python train.py --moe_layers=[2, 3, 4, 5, 6, 7] --vocab_size=16384 --steps=5011
Below are experts of layer 2 (counted from 0) of a mixture-of-experts language model. Rows are named up (a neuron's input weights, with its number), down (a neuron's output weights, with its number) and show model dimensions 0-95. Each number is 128 + 32 x the weight over its row's rms, rounded and kept within 0 to 255.
Before each expert's rows: "comes after" lists some tokens at least twice as common just before its tokens as in all text. This comes from a sample of Wikipedia text that the model never trained on. Tokens count by the router's weight.

# expert 75
comes after: "\n", "\n\n", ".", "\" (", " | \"", "==="
up0 [108  61 187 120 205 111 146 184 160 137 139 138 132 144  64 138  98 143 191 131 120 165 145 127 112 146  69 157 133  78 151  97 121 102 153 124 103 123 143 118  86 105 126 144 137 129 164 123 124  73 142  91 173 123 141 129 140 112 122 187 139 175 140 144 186 113  86 138 126 128 129 101 146 138  73 126  75 123 139 145 121  77  57  83 137 122 132  35 120 140 155 102 109 147 160 132]
down0 [129 164 138  99 148 116  81 119  72 107 189 128  35 161 111 168  72  90 152 126 140 112 113  99  50 120 116 160 104 135  97 170 101  98 123 191 153 125  76 100 150 126 203 135 122 125  81 179 149 170 143 127 106 110 118 142 162 121 140 144 136 129  59 178 116 142  99 121 170 167 114 150  84 160 112 145  97 123 173 103 118 111 142  47  84 117 128  78 109 151 149  71 157 152 159 169]

# expert 4
comes after: " | ", "; ", ") | ", "% | ", " |  | ", " | +"
up4 [140 154 120 124 161 138 103 135 160 133 139 175 151 135 171  83  39 134  72 138 169 185 137 103 160 147  73 114 150 123 154 149 115 162  65  81 103  99 132 127 121 115 134 120 147 124 169 152 111  85 163 120 119  94  84 185 135 108 150 112 131 128 109  59 158 160 226 101 129 119 154 121 174 131 129 138 120  62 120 171 152 132 144 118 102 123 116  97 128 140  85 177 156 117 104 160]
down4 [ 59 112  85  90 119 123 136 114 111 158  60 150 126  81  88 147 122 138 139 130 156 134 215 139 141 179 113 130 156 153  98 144 158 146  90 113 144  99 115 128  98 162 117  92 144 129 111 143 151  85 165 166 160 119 133  88 153 138 144 110 125 154 117 106 157 134 123 167 115 104  74  75 108 101 175 155  66 134 151 117  44 140 150 170 192 140 118 176 169 130 109 159 135 101 150 142]

# expert 71
comes after: "\n", " Commission", " Committee", " Law", " Church", " Secretary"
up0 [146 117  74 137 107 126 175 169  55 142  72 149  92 121 184 179 167 120 182 143  90 155 136 101 117 117 125  76 145 104 109  86  57 142 174 120 164 115 123 124  75  85 143 146 129 191 155 177 151 189 168 126 152 177 131  95 204 155 142 120 150 118  67 172 152 128 163 113 130 105 160 120 175 133 170 140 144 135 105  57  84 123 101 101 117 176 138  80 102 141 102 122 106  89 163 125]
down0 [187  74 114 113  40  66 170 134 149  78  82 140 135 147  68  55 131 139  94 139 116 171 126 128 130 155 122 153  91 229 140 129 173 130 121  95 163  98 177 114 107 151 141 139 148 149 123 172  95 100 134 169 166 120 129 157 121  38 137 144 181 148 117 141 167  54 147  94  81 155 137 107 197 131 189 109 208 130 124  90 110 123  82 133  98  86 177 131 134 115 136 145 157  98 123  94]

# expert 10
comes after: ", ", " in ", "–", " In ", "In ", " ("
up0 [150  84 142  96 170 144 162 154 150 107 133 124 128 123 185 161 169 174 123 129 145 144 107  74 103 162 142 141 134 112 157 132 141 103  75  69 113 154 162 123 123  79  72 115  74 148  78 120  66 153  75 169 138 174 155 119 116 170 208 113 141 167 162 100  84  29 125  93 125 104 111 166 148 112 119 124 127  81 106 130 111 118 136 109  77  98 138 112 150  83 137 104 129 115 143 148]
down0 [192 180 157 142 182  77 144  93 153 150 127 172 116 153  67 160 125  79 134 146 121 168 177 113 143 117  88 126 126 132  82 105  81 112 117 119 144 163 120  74 129 170 159  89 112 134 165  98 157  41 175 119 185 154 110 136 131 119 119 119 136 143 121  96 162 140 145 144 178 110  78  53 148 147 146 147 146 135 180 146 135 111  95 155 141 137  95  68 122  60 147 148 155 101 129  96]

# expert 43
comes after: "| ", "\n", "|", "2", "-", "1"
up7 [146  95 147  93 115 136 164 177  97 109  72 105 141  66  81  59 188 117 152 158 107 167 108 148 142 166  89 100 151 116 123 134 103 135 112 139  83 140 149 121  53 151 112 138  95  97 144  92 174  96 123 137 189  96 100 100 188 168 158 154 161  92 119 122 135 159 127  96 159 123 162 119  80  78 142 124  86 228 146  76  77 124 122  81  88 144 113 120 179 129 114 150 150 124  97  83]
down7 [138 104  79 109 149  88  87 136 149 123 116 132  93 116 100 101 143 168  69 132 130 145 152 191 150 106 107 139 162  96 108 158 119 107 106  69 112 108 176 173  83 138 122 146 138 155 172 163 134 111 159 137 126  98 153 170 135  98 158 154 125 104  70 171 159 142 104  77 136 116 171  80 138 138 145 156 119  92 115 105 129 122 153 173  94 162 134  84 106 107 103 110 167 109 110  78]

# expert 54
comes after: " | ", " ", "| ", " (", ", ", "- "
up4 [135 160 140 123 133 113  53  87 164 188 146 110 144 150 222  61 118 139 132 147 112 118 139 176 147 144  86 153 128  76 127 142 132 145 146  77 141 122 111 138 151 122 144 187 130 140 132 106 103 138  92 113  89 140 118 144  77  90  87 139 119 126 133 116 102 154 138  99  99 133 154 143  88 165 162  99 177 176 124 141 152 153 110 102  96 160 143 165 109  93 131 163 157  84  76  97]
down4 [188 102 154 125 132  88 153 149 111 102 126 131 170 147 108  81 150 144 136 163 105 100 143 165 190 128  97  87 104  85 201 176 133 109 105 111  74 180 100 117  72 181 113 109 123 108  93 152 135 150 109  70 102 161 154 144 138 130 201 112  91 177 154 122 156 100 138 133 144 148 156  77 101 147 139 157 185  87 121  82 114  86 111 118 123 169 145 105 164  99  82 113 101 113 146 123]

# expert 64
comes after: "\n\n", "\n", "==", "===", "-", "|"
up0 [182  37 163 127 180  90  95 139 109 137  92 134 152 119 113 123  85 126 120 167 125 123 140 159  77  82 118 145 124 106 226 130 177 106 124 133 166 100  77 118 100 135 106 127  87 183 112 102 143 101 148 143 155 166 106 153 157 199 161 119 175  97 142 154 140 164 124 194 163 136 127 182 151 136 109  70 142 154 134 134  85 128 106 181  92 150 145  93 143 113 142 160 169  68 135 142]
down0 [ 56 164 148 144 158 108  65  96 125 136 162 101 109  90 155 133 108 155 129  84 128 121  95 157 172 102 172  93 136 160 116 108 111  70 122 128 171  90 101 114 114 179  87 149 167  98 156  98 184 183 101 143 179 162  83 104 130 120 106 142 133 163 159 136 131 118  87 150 132 108 144 134 109 100 111 110 110 130 153 180 116 122 142 148 110 167  80  86 130  83 119 152 116  73  83  99]

# expert 25
comes after: ".", "–", "-", "1", " | ", ","
up7 [103 114 136 121 119 121 107 117 153 124 131  94 175  96  27 123 116  95 155 200 151 122 122 122 106 107 125 146  97 111  88  97  61  78 148 120 105 148  87 120 152 150 147 153 182  89 110 117 159 116 152 141 126 151 130 110 167 165 166 121 135 154 176 153 117 163 100 158 104  57 132 105 129 164 117 138 134 160 153 134 110 151 152  83 109  88 129 117 136 176 105  92  98 106 179 133]
down7 [155 179 145  97 141  66 136 206 158  73 113 196 153 136 100  85 132 144  90 138 104  88 146  79 106 141 154 107 140 111 118 142 166 127 124 160 126 120 107 103  62 161 137 145 103  85 134 157 143 140  79 119 166 106 112 150 106 110 162 156 119 131 128 172 137 158 105 186 143 168 146 143 106 137 103  82 125 127 123 169 176 127  78  83 132 103 113 115 131  74 146 116 144 110 145 170]

# expert 67
comes after: " the", " The", " of the", " in the", ", the", " on the"
up0 [126 120 160 134 115  88  84 180  93 106  98 168 147 111 149 147  85 140 188 139 166 128 159 146 116 148 177 120 129  99 131 157 149 117 107 150 119 117  83  87 156 141 138  90 155 153 112 182 116 150  91 123 119 130 107 107 186 110 145  50 133 185 147 156 108  74 170 134  82  91 105 125 162 201 130 128 137 103 102 128 134 113 133 127 149 138 129 161 172 170 136 100 151 145 158 207]
down0 [157 136 184 169  99 109 125 126 129 141  83 100 172 133 141 128 124 144 145  83 100  84 137  86  83 152 128 134 192 114 105 181 137 178 115 144 168 136 125 134 191 122 142 162  93 153  80 129  79  85 134 158  78 150 123 111 146 161 191  83 137  80 107  97 120  92 183 134 111 120  86  80  90 140  67 112 147 115 113 183 136 110 106  54 185  83 108 135 177 180 126 166  56 151 123 115]

# expert 76
comes after: " a", " the", " The", ", the", ", a", "The"
up0 [155 131 114 161 117  94 154 116 163  68 108 122  95 129 137 147  99 139 139 138 185 175  46 140 106 135 121 155 152 106 126  79  93  61  86 121 135 126 141  84  85 114  59 113 135 121 103 156 162 141 135 122 171  99 121 132 139 156 126 151 141 186 106 140  87  99  97 158 183 134 134 162 103 136 136  81 127 127 146 129 130 180  57 198  71 148 100 170 151  57 154 148 126  75 120 119]
down0 [158 168 139  38 147 153 100 104 106 160 136 107 146 103  86 198 109 169  78 160 161  82 155 121 104 140 134 160 107 130 177  89 110  83 140 182  92 156 124 141 100 141 105 115 195 114 112 171 171 112  84 151 156 164 130 119  69 145 122  87 123 145 121 137 101  47 107 108 116 145 126 137  81 171 134 162 178  85 161 144 145 133 138 150 131 181 104 121 171 106 117 142  78 142 131  91]

# expert 2
comes after: "\n\n", ".", "s.", ").", " result", "es."
up3 [170  74 123  97 120 103 134  91  91 149 111 163  85 133  92 124 123  67 139 121 136 149 106 119  73 145  99 102 146 165 156 109  75 109 104 152 181 182 145  80 162 180 146 106 123 130 161  98 146 162  63 115 158 159  95 127 158 120 173 181  89 167 169 161 132  77 157 172 102  66 144 120 130  84 105 126 124 116 181 123 150  63 126 182 124 126 122  15 101 137 164 112 122 171 119 116]
down3 [ 99 140 190 135 120 115 144 141  80  98 158 152  91 155 152 103 142  95 119 111 139 119  67 133  92 145 214 113 111 116 130 140 118  87 113 142  86 184 169 144 117 145 147 119 181 104 122 141 179 117  89  85 123 163 113  88 175 152 167 139  98 138 165 106 154 114 115 135 163  95 145 130 110 100 142 159 100 109 140  78 153 138 140 161 136 157 114 107 216 173 154 184 142 145 100  94]